{
  "routed_scale": 2.45,
  "lr_router": 0.00157,
  "optimizer": "muon_variant",
  "max_grad_norm": 0.5
}
Below are experts of layer 2 (counted from 0) of a mixture-of-experts language model. Rows are named router (the router's row for the expert), gate (a neuron's input weights, with its number), up (a neuron's input weights, with its number) and show model dimensions 0-159. Each number is 128 + 24 x the weight over its row's rms, rounded and kept within 0 to 255. Numbers have three digits each.
After each expert's rows: "comes after" lists some tokens at least twice as common just before its tokens as in all text. This comes from a sample of Wikipedia text that the model never trained on. Tokens count by the router's weight.

# expert 132
router:157142121156113169153092168106169069147137175131146121083189126099128099122116128091096109096124173135157117126133094105134123135124149147159110168118149106126130184153120117137154084112107144099130141112110074129098122132141120147116110131141131134160163095112084090126111133154123082124114143096121143118116129159124126104113082156094113153147143134095124102130110158116140158102187113132142144141109120088126129163148143142115121110110129174121123115075135119145107118128102150
gate0:140157131118136142129149143174149129141110111133116091167112109171123116166123140146126134084135147142133155117127147175123148120138111155120114151132148085140096123204144083107133129149145141119111152128140116155139121108094093139127101117164130158143119136134103091097151122107098066112091106116090140133140117134157079144143146090103146133125131131107131155171144087161105161113111190139100086122123113112122172116119139108131103120170167165097105085120129128173137132104124151
up0:131092115123133108119158160118136177095114107121159092125142137111115116111133114130149129097117114133105132134159109093108070139085112113119113129129126153150157093162108121125100124085109113153155091123141118094147128122119116143202127144111083148143141123152147137141134137117131140114147160127097081084162120146123102132144117156144121095150150122100111111151109125116133146148165149130132180094129110099104084144084116081153201161128119119143118157197139120099121104118155118
gate1:148162142117166147118122137133082136101142121136152132141159137131129117116118111093122115103059109113165132126151106107139185104101116166126118142092133150159137148115109122109144135126139127123140130130142133158185160164159122132089170103127133139133134178160087117117125136110128133103148129139144117152120110109094153072132119142110107128154173147149098158064110140127130152142139156157118142130100095128182143189147105159119118103122189152124131102081132172139138114136126154
up1:150104079141124177116179089087157124140172109128110131104146115148134135141106150133177153138113069166102158122151135128157125135157109128119088089134132129103144138123106073143095106105088136155094108114155116145150118133157158147098178090089164111093132125084131136155136094124147091143134132114126093169102100096131127120138140153142096125109128129096162118111108143135114153090126141150133127117138100147136145157127089149111158119100138140139140164102135103124126136109152179
gate2:196116136146173103111108150137170145146108145099146121148119115174126112078151113097109147130129174116140081109147120139149141126114129151151133166077131144169158137126114103186151129121150090150116144100130102124113125138109112161134079105127142113123092115115090127135115124132129104167139155129139138087120134126152147075133120146114113089127121093071088112102106145102144135145092155155116133157168149171113117132128127150119121132097127169106106125147120134121171104119129183
up2:061138135106115145130125094138130122142086131127092100120113122151110113161178144150116132145134129150111124166170118134086107154104077141127109142175132145128142092124104092138105116123141091172115106172175121117115134100160104102084091142115135114149125119105139137153132127163122142157123093092135118119147139129095115174144138092166102130115139164149162108135125133156060104111126120101149074113147106094139148114134161134140177132147131127125089122124177139112147130153123150
gate3:153090144137171150127103094133095118099138134134148171117157131166120123128117125149116089133099124111189165124206084095139132140129160154114095150124086159141158146100128111123143131165178155129139145100111116158088110124135083145146123148129119087096105158132158136151052123137121121132131153106119142159129132130160102134141112115137139102118113086106116114122135171140108131127101111144129153140167107116118141110086129114120087074119105156137133097128150135126109133134082136
up3:105059117121136134092097137099141138087143142150151123094164093161120121105111136119121069116103100114155173139158111136125190135138116150111115162142118139150123146131125138157147093147188127067136136117115132136136088091153108104153114094112105122121126118125152115148140124136107126132151114120129119102146196138157096135132133135093151148122115144152133112099148166138132105128118096141114159127123098098104102135098148110104157128086101144149164104134128147122128101161053110
comes after: "k", "j", "z", " U", "ak", "h"

# expert 24
router:109094082139119135172140150110168060154128162096160102129146154130117129163132123104128139152112104134141145115145121128174116156129160143156137134133151119152160143128127111169154117116100159139133125110120092120117090118157139099167121119111146112121147112125107099101105115191113121071148155101169125138154148156138126131103113160112119161130149145123119122152152093089126099144134097098131136154112104115165158132150132140187131134142155111135186122117108112187167101109130165
gate0:108124127135129151174160106120091096107163058113106137138112142101127147085083103109117131142109146143132132146148134121146107085151153151157150099104114108145152149071135124141122110115128169155128124127100113166096077120062147125148089114091174157068140121090123125134105079111136113133110156098131113150104118163118148157135124164140123154106142146114127125156157122115115100151116120087151115116125132133115132127149115091141134141109120135073151108092108087111096109122121137
up0:120118153120163133144139114131112160120154106141103123129138125156129125135143123137154093122076129130133102116082143104121082140148107121117123155162084126145151141111162158122095157038148106137147157147181136072148147108109122123098126107172113153078118099095070112096089124130097097110137087128162117123120153106132129107139141139122126121155093113170116133146134098129151108141097118096099127094112124128140108137113119159133083103101156143097099116124154115117138109105101089
gate1:105064138153196149138141115115158106161117130129153141083144137105118158129130099131111137133167117092130145106147085133146113154168169135139106132127149151144147097127116129102101087130124082147140125124128123113089161131103124108142106167124104129121076149165145131144136094134084135113159102133122135140143130130097127099124095092092160131107132142174137151118124129129151137128118124133207183135122076110146118144159171115122132084108157119075120135167115100124132141136136130
up1:079086164117179125118116108121134108107106123151117154103127090145092168120139116114113129193143121126101117129159130134174147173138152106098096116154152116114162177143112147095116139147070083118159093148109113114137201154133145127126106120132110113119085156138140149095136109122119148144140122141134152162171145107114119138134125150117124117120155121118106126113137131111165136159117132126167139115126109133097142136164073095117123112102136103117136093153148068113074120116137137
gate2:168135149141150118120111111157176127137121118151145118119118156151090121151137126109115097150147109108142110118166114158171112153156126177108126099156133080129143164158122133091104133131128143154128071146172099139130115090115185102094174100138199137200119098121124124100101138101168146114122109100099127163165138144103160162149135111142107150132112119110126120159160139147123095125113136126102151144152088112113154119119103094104097150157151115136109100126103141131128132117129137
up2:136127129119146102094112155122131130121088178151104101161119098164111128122141113112156136096128120096124149108107103146139119111162134151118179120110124117086137118161162153087155093134108147167166129123109126146129146111166115115116138153166104106204151143127150103145128140138153128113134155110087126121144094155097167106161107096152128110115106145153105085119131131119164094097111095131122103180135108086143148139114129110155163152128165172130148129152118149098114100177134157
gate3:122119138139130095159111111120102098132141118134148139136155140122179066169157141139129111136141158138164109142147138149138150091125128107109135098143115123138117175156132172133154164136123109137137097149146113118175133132104095095131161124100134147131165120183062120120132147136129070112123147076119125134144128146123126111089111113141107143158087141131126131123129184127133117166171113087117126093120086159132083127149137139155142112131175136129099110055144156117153118153122110
up3:105114133146139115122105119110155121161167068102161152132101112086132151119124116105141106158138138114118113160117146127185107145158103144138119145135174122161180100139131138092130088142133119121097148133132127114095100089139175087140153145107146076149108097119123079087117137122113150146127114130074104160102129128139158157107105158148109080070126101122122117113136108099096126121137092126137129138152126104127090114130115064093105114124100122185122117132143128115122110111117139
comes after: "9", "8", "0", "7", "1", "6"

# expert 65
router:154129167150114155145123135144145112127179133179145127103184124137101106143126117116112165108140143141128142112126129103146148125110129127154111178122179126146154104130126162137158087102152168106101138103106087128142104107120101135101125071127145129154121114123109132094132122127147126127078103129147146127154130142134111136135124163108136146132140175144111120134121120092122125170137133093113175142117118152131188141150178170166156131137092111158153147084126101171062108091152118
gate0:142131097137152144118146125121136113128115118124117148157109161125148097132109122157112135107103115106128074122128153093132097132135132117126115137105163150057138147111134131150173136133135166128113146119127113157124139146095148137099078099100130146094122075142134104152115066147094152150196121106149170169156104145138122106102114093124140146083134128139145104143126110111155141132112143100136138140114105158103118126141165094183157125117091125120100147084151162126060099151106131
up0:117089146091138155148105140106149127080095131113140139146092118097129073099151136156109123135120131119139132102077142185153155117196164085136148139127126163108118135128148128109125107141104121095117106124113155128128137084158113120143171154173097181144110137139094134166125073165111151107110155126130127133119120141145144103134096129138109168118086163183141138119098170143147106088124136163149115152135098131148123133127102114135128123156137122155111144123101090144159130123136165
gate1:094133125141109139152130104106153092135125147076103114169146088150093157104125136137124130155145148140127149131122162127138137150154156102156111119153140105147093142161118146128145108134172101133132126117078126105125150120187071135149157101170117133171093086086140087152108074127119110126132133124128157077129137137090132142143149139130135136116117120111115094141077119114137109143097091132142126104103125133125146187117100141156166163107113091159102119133090088136153104097126129
up1:140175147138064128143113150117107179140132113134196136102143124079117132099151103106133133123107148114161101128137149136113102093126134178114142109133104169149143128106144151126126117106078151129145138149151132086118124118151148130182108113116082161069139147140120126134097104142119116086110125138108116173141133124139181135095138124167132126137118116153107133091150139136126081131161120152101143122147103108143147142155106150152097116077107118150152110114158179102094158135134141
gate2:130114053131130159134156138154150138107117093128122150145121090096094128142106131126134133136144125121096137144141141135164119126111090145130174121105129112126147131138100109130130146106118121123183143123142137138186109124091105129112134141134083128148154111107141144143143098166095144104090137130132134127120142143161117128078135117155087092107109140119128139133141179116119141122114098145079053184114125128121154096172167153102149178150112148123137156127139089174177159156130117
up2:097114170124137105126170147150104089189138114132120155133157101153126148147120160166143169170121099103108123160133104137103091135093132120112118132092103112101100130118113146129163124148150138129094125146095087136107154158132116145153111118107161089111114106100087085142165165180137125161169151114096123055135126148099119139135113114132158112131115124122143080157137124106121164116152130145133137090113134129090138150102136132128138131125127135092168132136100175129132153074142130
gate3:186141115120089157186133141168130130118144154141139170122166121103116104103088134111159108155102087138133159141114146116131182115129131133105123123115130174178107149150120125153139144127099121133149140092118113102150150137154117114113146119102100089105151133150127115138151086134109111143136090186122124142138141130169108128118106147095104143134089138144196117135124171152098100129140087157097122178113088126125126137137113110134145164148109131144117166125132145135098150098191122
up3:099158110155087119095151141105102143112156093138119116162077124152144110153170066116077162123095161125109077155154101163118114165172130130151163095106142121128122101134100129077102089116127137173131102144147140139144132089163171141106148166146149145147124095080144122115116136103139134141148140101119135104131113083117149124105138087138120101102134107145117121148143122092170149153120124090108109129115158118124071141136135115087162110109132118135123130129109138150148132131125113
comes after: "\n", " |", ".", ")", "==", " =="

# expert 56
router:108114081136135143146153114125107123146108137130135113122179133133135133141124133090116123143131161118129102076133099086167146146123131133124094171133145121130149103103134161100161166077147155137134127117134126144133153109127116173148106118106096143134097117115081061122120129157122100094056135092118132135123121113190121071115099120085093136100184144138124111116148116093107122141147138098122172179114118109138125133141138135137139117145098168123162118132126116155134123156080110
gate0:141154065134100116143104115131109112142098115156131104122171082075147128180080139111112111097088119123122120097124124121082172114136144105123142090108140083120088121168163109147126130136141123132143146132123104120132165134102138148135097118110132134142082119105089145140151131160146098088142118111145125102157086126089141127128137137122146133147132125102129174104098146085169171165092123118145138124151162115155153142143099132070120155077108119137102137105112094144150126111134110
up0:139162108132151132095188123099118135152136123104127135147108110127102112102142140147117131086146091135124119138178125120167153146119134125127116177125117102117139100123159086144120150133116132104137132150165143087155119104121114091094155125100109085133120147171111078163091135112166130162146146177112154148111136164144155144135115130116147167121135103178102147118122096092158124157112107123176136140113122191155090126151101118141132103114155139155145120146094150152157090163088130
gate1:119165134122136125110141141157156133083068149125122156140137123126166102114134117115143106128121100136131116151132079152149103113140112103125135129132149106109153127131124143099115130143131166128198134155111139107134099094126143094119108144156091105169141090116146122124123132134118074146153131157161122117117132108154145115154171098115140111121082169122146100120116116187136150108097100085097076108174137141136200119117175119123131157167097144123142124156155131174141150103108126
up1:132125139126119160122117098080130089140164117126153113135140109071149135145145125122111127131120172148118129114123111129150152085130135118120132111160112135124094101133110112141155122122112087140103135112160113116139192166109118109122170116140119178116113159100140079151123096103151143131089135090099107062129092108172124078066156117168133173165158129103148136118110137152136155131150108145135121130105128149143125138158144158115159074124169121113144129126134159153167148155124143
gate2:138116139150146130118138129112151113131166155095104146160128105115141131155143147123150116142151164128141113134100096125139114161160088138124124125123122124157110137131115116139107089129141094134149104112134165110125098153111108128152120117151123109111120125105112153169115132140106145102113129113119098111144123148100096061154124085074149132138149155217148138186107109131120095199140130131116171174149113151095086156163129167111119095119154116091110122115119097143134091141092095
up2:105120095123141089155092153148099119138114092161152119116149144111120136107088104141119134119089077124126157150184167119118134093106132147148130122149125157106155089156145121138112130120105127096142118158141116152126125119133140081141117140128125166153124141186161126126126128142150121149145099176169160159152084135161153170122126144161122107133107120074131055109169140116115153065152128109118095101137148097165135097108122112088117125159127143149132156138127121121117145104141154
gate3:110085086161125084149118151100135144156124095165115163136135114177147081129118108149115125102127139104158175169123141129111120094105133118137164140138089137108137099112128188119134100126110086134045140105135136171089117129148142154145156109124139102113107171121134138158120110143125135148163111121122107158087146136119129109153147096162134084125136131132145138102136119099129146099147163132161137172112122121170138136112172148122134132127187147122155127117147143123091104092106137
up3:125120102130110189142109100146172152093101153125111072130105147100149112099130152127121115132149099133128190121139174115111104142164123103160109117080149153111148097145084135164129127133122133095125087119123145120157151126119122102150197151150130137122147118136164132108124183185124124136147178139132096118127103132118117152147108126153134155200145121127116115129115121148154117131125099127124118107128166146103118116160160110142090090129138101151128098107134126121158111078159134
comes after: " ", ".", "1", "3", "2", ","

# expert 39
router:121078133145134130200128155120150063145128148095151111143148142118103140140143097075120134127131111142144122097135139127180134170142168129165130136139156106146180124130109126129157127110088166156145139099134117142127118117168137116136116124102141101136156105118122081108113110170108131084138135111162120139156149138108134110097110183104098158131144116126118098168148107093104120121119109109133110162117098111163161128139137130187135140150148110128189129142116139157159097122108170
gate0:136155130122107100149106173161112138150167108123112115174104153101128149113076144156127097092143150168116180122113071098095140131143165100101124141088147140134143157150120142114136125108165124089088087133124098141111101133134125136076115102125115080115137135122106100102134180113114117106126133090158109167137104168099107157102102114108113102141123133139137108102131168139120138123119131120130143162157109141103110084065141132130087097152103119142104105093108109125119115127127100
up0:103131144127137111088110086148130121124057122136117134145145108147137148078188128127157121106113132166132127109117119118142124132096116136136133115124154095106137096116140111114083128180146112063097089147090100141123118121116133133108150137156106126092120109156127118125114118104129137095091157122132107116112175119152141102138176105090149108101168116116073135083111095113147118148155140133110169123083130115148072154125102086110132096148128158133121113144145130108084146131112165
gate1:099167106132127101112087140163128140108109118115162138123129132104082110137132127117116136053118158158142096152163133109117157106140101150078144109111098131150156141104125153126116124138139159134098143116145125087166105159119170119164069156153108135155104085158104138136137147133123103155101158141110177143117110108113122143148123088164121160123118149140113156100132141114139110148149134120138144140112120102139155144106163172148112105062175163092121101116083119137116152095128133
up1:104159136120119129103103097165122157142147114145117144148132130108110117153136109133111115114104105122099102123110105076173166134146156119080144145186114094161136140102110115107092158141148161137128140140125098100182100124152114103151169134149116155108125111153118141124152114107160137107144131107147139140172107140110122127105122134148162153146127063129073130105126112120149117116066089117131138097175147116148185094131117117138111135085107127106152145163109107133130123094091084
gate2:101129135144116151095114123115132117115125125161129121118103144170095106127107124163091137174147121148132122116095158146140136129086154131092096137150093163154109173152128144077138114105132116128075088120109114124075151122126137107085097134101134141080118131147134149127080114177132087113120124167148158137169185118101136130121125142135110129139110139129130129121154115104174161108097103126144157129134091134197122120154107146138139117105162130136092144083136151146122165118075138
up2:096132124113109094114096118123109114136128174145127135125102169119179152141112161130147138123112098144075097113121174133101098131117127146117105122139129168092112127102103068122101147148113122066148123156082130120143119140107133090191118087152154133124117102115141108098106122147149093117080150124147128151122124168148136161124162108105104134109156110135162122076132151129145126153124099150120108178117130112155160150156180161137119090152105138126152104137108161125126127102113101
gate3:122133136111137105099149159112147158177153105141160133108154106135127135112091120157142141094133135139177128130159146142106131137115143124129145167151127152136108078128114138118182099140141075147082095157135101107150112166161110120172090135115164157173148149142167070133132134104134147128159165107130118116124117169108135130105125158115134123112128113086116085093127137149119119158126119113156152151085141079146083108136165097131146091165136161142137112133152149130135087150095121
up3:112165135140131152149073174110143131086126127113116154111118129122101106123141143108128102120132099126144141113140083137137163108121118137110099126136130099106160075127138108137101167099099143096136072128142148117100141130125137095157124096137104168116128139129102154090137141152166127127136124142092146162160089069169131131145125107150164107099135144155135109083127150128157151171152169146125119121110145093160207153096101112116154091145140148169153137145166132130144122119135113
comes after: "9", "0", "8", "7", "1", "5"

# expert 8
router:112114131150126135149148165100152070145112159098151119115170146128105136125116116074123125134135133146127119091130135096146146135123121173127102125134119114144154169110105136130169144105109163155162135106131124104110120128152102144121065116120111146148141133095093111111148095134101114070093126079156128154132165139121119087096134185081103129116180137138113113135133112094119152120144115104126105177089119115156163138164134165144144127146138153113171128137137107191152113141102128
gate0:143123164115106142142132146135144091123108120109135141140164169136131082138097133114116146182116165135111180127118170078116148111100165145151129115127109147165130164104130130132138167117063121157113124124108141108051155117122113148152117114165157152125155131152153145126118155095114128100153147131132125096120113138115140156141168124116175148132142134134128133082101124120148080131063118082134070141149138133100161121112138169125151128128131129113119103180124113150125165140126124
up0:150120130116116129147127102158097117181128130162114110128129110131096145145164146119111132219151127168170125096169105065097123142140110160162105122163126157121177130114134141144123106105116116145091146092105113155100125132129134151144113097109137124137140135200168170118109111147119121134127149139138117107130100159105111146105120126142160114149117136154153114089138120136131105173100168117144138133147134169108157134067123119086152119096150134093140134155138099151121112097140119
gate1:114113120136130162111153095141105115128112126092140089128151146132085137105130118146113118146147090158150088101131140129126137145170139142158100125147146107112187124093119087169089127118108134148178136093142086132160124145077088162152121124083106122118137152103145121128153087131104138121125089170110105121148111137132117052094117131120120155123172132124128090121124124098140146083140133088106090125150101115165150133133126167124144119128135152108104103120127158169137132174083139
up1:121164101133148089118118130135149111130152116155152120136128103112102150142093162120151122074112104143120154160173113119116096125113070114124163113059126106156134114144167132141160118113157106089107130105093135131137106153093154154123124124131151145108114108133094136110121145102139116155103178129124157132110154183117118178146130132109110149119141123163070124166128074144117133184128159146158123147085153142092140127107129123144136124149157127157110122158076138098136143102139103
gate2:126114156131138130136120157150131122091144150107112088144116145106128085115162075151080143121117169146167089147093134135152171129134151152156119142104078123125120151071145118152138091122103119110114115124122124134136118152083103104105082134119108158089107147135113134124160124123123156144129092120125155123128133061119101161152113137082144150102116122138116090120169118101127160111144105106132097113153146124122122151081118160091190116113146118138148088155116139139162149141115177
up2:085159104132136093137122151143112121145123174125178117164124137115138109119094143126151107109168133159121143120132100144088127104129089170144082097163127127143162072148125114098124137134166144191113145085143109096133107141150133082155086116139121136189129132131112152125134156118127100163131127122093114114087103150135102074123163127134110140128142123089146116132127141136155141115137091163121066134139119149168150162139166170123126121141125162109088126148141137108100139108112124
gate3:105179087151125135136129197135134109115151181107107161155178117115129170172143103154128149123121094110138141142118156128144160129111129158114137130164127099094140089145133165126142114150131130155153092152134132092119154114145082132140135135135150144089095107099096134098143127174118142146125089141113131138099127150161104135143129151137107116102121135176124102107123140163149136124109127107127146127096102111164105156077128113155168152090055104128141141136166130100131111144157123
up3:128181091112186121113099117180157110121140152129087112132128083144114128126108106089161138125079149135084164128115094122104123112168097110127092148181142122100168140107110109097160115157128128133113106131154125184091120127126121108115102149148125152145116154114120114089186088107184117122125121113158117142110144114136135115155128134135105138123154131084105164119150138121139121112147098130110120103083140125074145104102148133124156133119149145129090107152104107157137162103101129
comes after: ".", "0", "1", "2", "8", "9"

# expert 180
router:167137122173087156127105185128139093159121139139155102115129154110136115138137122061097131097152123107135093080134089095156149101140133082127141129167122123143189140172138116156126112096126140088120101104131118117114102102147119157177109081136124116170159156140112091114128142144107100130088127116123116158170102107100111091155118150096131118126175128147115115150137123113100092123146102103117140118137104126180127146144161156147120109154122103132122120094105116144117111107111150
gate0:110128124134113106161112186111143121149120103137188096137122110112158144119133120099095118130142180138101115124142128123131112159125133092110181093155129143115165100122107110150153105111104142105144114113149143129145093121103117118214086125124171129116128149160123139106127153108103141162158124113165111150119104138083164170158140154076129120141122101113139063153117157087117090127154091117128126142123117144150112124094127126130096112131145127157139134138115118138149110115111195
up0:155123092109109105123147124105150146102138138112149178121159116150130159117112119142173120169104119159137070150097148159156101128143105109124138138127134128109098141105173154146149152111158167121131145138178100124149147167125175090108173134131148091131167087108129129107123104146168114139114137169144105124128137146140150112120146154159103161116086131130133163126161078120147092118152129165155103109131116164152132143154107102105174177129098089151123128162156132132159122134127105
gate1:189126099131115130170139119132105113138132124121112145094135139076138158124170130140148135143156140153095113143132122099132134117142110128114119113171126163128139136142107135160132100131103108156134125135116104135105076112089074090133124108159109137156138156094095099113115199110094094150120133106118108087133103151124135093111108151160179141187144139135106121134124075146141136156144150114097139128147107118143094103121155137112092129091146129148140105099126166134095176145081095
up1:095147138098127150140138139099139104090128136155144108155081097121138132105118156173138127142129131146137119146079104132118121131189145123097126141141145075108145108146141097085108115121103093134158116104136115137071127101150116114085101144104114116114126155152135124116093164118133152110117159115190095149099092122111116146145163170140157121115104187149143145099142181129148158119161129136125145092112159108101089149140128166109159120099142170122139139098102129105123148161148144
gate2:155151147126122116141110147086132117154154092158128130083111104147174144121134147122148150136121132093137143120167143147135132112128146158151132168137109167122122116137105093135155145136132086095113161131098116152089142136107095151108146092112087090151148138069138131117170120095181154126149140121113102130114147118089070122127118121105109115146160134136108125166137111106124114097137113135151088113112156135151130136193139147100074142200155093121117142101146170104147125131122131
up2:119158106140174134106145157089108125123130133144151103111158091118127135090132173099140116141127117095093097150098130104139111141162153150124117113100133120127122116123140161093175131138140124151136112121131120150107143131131105112153117153100151119136119138177126129155104148093166096160118110140141097176111082148124153073119081154137146162170108191119131169152117113115167091177141130130147075097172117160121114098143105110077154113125120136139112116143099110108133139107094138
gate3:130134147123132142129112153142086119126097157076183112143149146074110113110162129119134115114083112135118068103127160135147106104127143124123097149096172125126167108133100171109132118106114147137177100110150156139149134149152090127137106101118114142164115141126128131139137126123136116125151176101126104095115094111149172066178177145106126144122148149127104140130120121112135145135130149106145107111081128117163106169088075105126120078095149133114129131140164147129153164126141149
up3:123129125148128146153142118124105101159133164131149097131126136081134151152132135106186164129130106155183117122133170143175158115106169131127121148106140107140115131079113131109129126158112090139127137134195153111120117155137125116153160130112089140119093138141120136158158102158115122126121104071086091144169140115136118159142181122113175130135159150136112103162124095109121147130121166114125073175111145147152163134084129130121117115158110107128127162134181161144144112139147154
comes after: " T", " t", "T", " B", " Gu", " Th"

# expert 10
router:112101151155121153136123169148156061125132104148166125117154134099124139160119105092071119138127148153137087122108072065172112162149125119119110124141188107154142138124116127106153107115122161122149116128112104133127102096131087147136116124128108117139175118132118085088122119128155089096139156125140153128114135110127134117094117169116128125118186110117121123153141102075112082131137095118147178173119092123127144156153139123138142135148098123129148086102153125129102137093113114
gate0:095126133118132121150121131136086138150179170106166127128095164132185136121130138173158100162156133136131162136123142062116081165116145128173137140128136083095113178148118168125109108146127149116130153151135147123147107146075148099154157087136083149135167127154117082156135103165138153110156171155102151114128091186131153092112136134115129147140109111107125129155117104139120153131116175146133107132113125119113136111117143139150125112147130103125125088128140097122081127122141141
up0:150169156131100108137150130145127133123118114131081098132117122130090093175140091108138142140136129135100148133115159138129127087114111086095109147114108158104139137124117122110147150097120114135135134134198126155108163121152136151191098094158157123136155112106099159105100149130118121160108054119134071124115175123161105111143108108141154130113132113158144151153120153119168120176135086130127175106135122150111165132084165127157129130105141158103126158134106142134132088110145106
gate1:126168104126123117158123171151136117173109125119167098053109139115129085107167145141175129120175087134108146112109127108126108137105100148100154117126132141142139118127096122141139123120091109119120157124102164129122185088105133088148142152075110138108112115183123076101100134124140109139168137121167131136147130127112170110135159115075094117083147127157129115151115115123109091127159094089145129129085127143143133140125155150155120122161112124142150112130162137110118164113157134
up1:100139126110107185110155086142093129163141105147125156176155103149110130146142133172135126139118093134107153123112140116124121160128151123103081152178140061145133110111134169123087125117108125162148121146102141052099167116122078155158128115113144155066129106108141106130135114112115129092140115156143120122097143130114168147143126115093131124111150112127129115146110143133110109141097093116112146142127136151141158166096087128080158157120095181114130124119124128114118113088119114
gate2:103078149132118115120130145109171104149159089166104133121130113087136107119095137124116098176116139166134138148138067146121138151152144121112155128100107124178107080103141162166130155132131107122098094138139150123124119124158127120141093117108089133132101155109107144149122153102151126153118151098120100104167133144186106119135135133099099081162145140127100071137130155128118158118155121127167110087109144132097144156144116159114133163084129138152109152142166147092105148174121120
up2:180160100139150143079106123126140111092100119136101105171126144131121100134122115104133140083105127133100144072138162107147129122146103129151095143202124149132132133100153136119138084114142119137136121125150130071116156127138136090104108117103114116071140109095087174114074142159092118119121089129112151118155112110131096119117138139133139137084176108173123154119122155133149109121125130106108093130130094157120092097124117123193156083139105120129151119108114141126130127160118121
gate3:140136114113189138129121070094126105120114131122108164119098143142128152128128113134119142112091134118168137095092076113131132126128098127128085122127145109148133119114134103126107122095151152116159054125144121104143117147136116123077095128123103139085102159100135113101121204150178125157148107141170100138084108105099113100151130153106126145134168133162125140083128141138134106078113113127131130096120134157136102144120123087144154102114117149153134120110126116101137190137134169
up3:114132115114088107109131111112111143133113105143058154103158121077133126147122153131108098110129163131161125140147162147144159128142101116133091164086086146140122120166149098172146137131135133133137110115110124130120097162130133133143136156139116150114103138154145127115142169150127109159091064094112156134154119099120132201137137146155094051079148126127140131134105119167129090155138118096140121079112101127143171137113101105141132157150092134127129126156101127116098151118147138
comes after: "\n", " (", " \"", "==", "-", "I"

# expert 130
router:153118080174101150144116159128142099126143150118136115096179171126115130148137136088096135137143169157138105129132118125149090124116170132143131118121156107113127119126113112098125120103119156091112115118128080129114079122126110167185111104141150148156126102118114085114100138150141076136108156131121138154153105092146154113164095161096120132120170119119099124146133067074126116153153129108152149119094096088142135153141167106125138135096115142130128117144120093171148147113072130
gate0:106140129117112135159113125146126109197130101131130099155139149128123145172117128161114116126139119096119108170096100125107112166130095165141107126140171120097136126101103101139123134162173161152147097124074143102103102117182121132134121150154085178117120122165119112123151107122105109099124109133124147144173141186154122108124099116121123125124142117155097132112094136099128154172144119109147140130139060099159146129115145128132090116105101126075143127096109102169089145121090130
up0:073104121115124138129136177135141137186099132105129136110122128115097130122120128112145113097151087058103119136165147096136096111099137116104118127150125128071107128101127083115133106102152121124135066109139134105154104118079119129105156163137119141152123099156166119089135118128101102108131165132139132073111091147110170157122103157130159149104132153130111136141154115137156111179162137165102125121115105105124152153160095136126172138130128126124132171103133117138093117131098081
gate1:142103110157104151143124140101154111095114122136203163098096141148153162127118125131113124109141117121155132144107129124179123121116111101129189127141143108111147107131136144149096094149116163149089138144163106122143123082135153092130120157092143162129118106097120122116113144103142090103108119121143099132127171122159119100114137125114155172094106082147136126128097128148145109178132119153088128174138128056084138129090159112157139159149135162082125155146121107137108131135098109
up1:085160157127118137128153117088146127152133154126107115120161137093138109155124129110104158104091114169120129115138127131171143128124142079138165129142128126121135165114146125159096152134167121132161118127162136174131173133117141177140146155134093131123144095121113137096127099138079186146141126163149118215137157129119130077128131135120137117075112141162097129134148113128136109127109171103121082129104132126141145166127116111141127101153096109110138106126117147143136060146178142
gate2:123105124129133130127164191177146120132153140137144130107165079095095083127102168128140110152128135155142130161117133125134119146111122141114150100110182123087129117133143165127117139110142133168142130101174146140116156118127118137182166115154125131128135114146134123126118083102104107125110157135119177155155146112143134149123167129113114150108122109075106158136119075112105138161159120144101124152146149120148147100103126163129167075090080161087123112129128117129087112089120082
up2:126144128142125128104151151161160107114113153115117120116156150098098063142116148144170166141133164124110117111098147182134127092104101135107147060102149111119125118134125161143089144080114130094117117083166158128099146134139122083155140122146171113159159130115134111085122195124157128119134147105153187121096102130118143115111157097128123123144146109146091142118128075121124143127130154128153109135105154165118150133105124142113149088123108125126141137178116074127152131134115145
gate3:110133090120134092128190147121153130087194132098146145109133113116138128174109108164125103117153073079074104131091096163132092140107096130127150123161115112142148116159115140165128108143115115142155161115133092154115133135136163126115101120126119136132127142117125128147145111127187131113100102096135108119125095148127135107167095136118131118129133117123160112119106108163135142140144115154111121144136102103130106150095083131094126072129128166066176127098136092109113143144168160
up3:133166125135127123148132136088126128141075107110113091118123130146095114130153126128172146135115152127114147141120164132143126100151157177158094154125157116134094155163129129135148094116154091118135115146114133078092097158142119125153102161128106127093173147165159135122168098187082119128123134138160129121159160102134130133124182156129087099133139138171140094093148104091122127126170130100145103113115100133141158113115112118156095120194154117113141134133088156140124126092137161
comes after: " L", " l", "L", "l", " J", "j"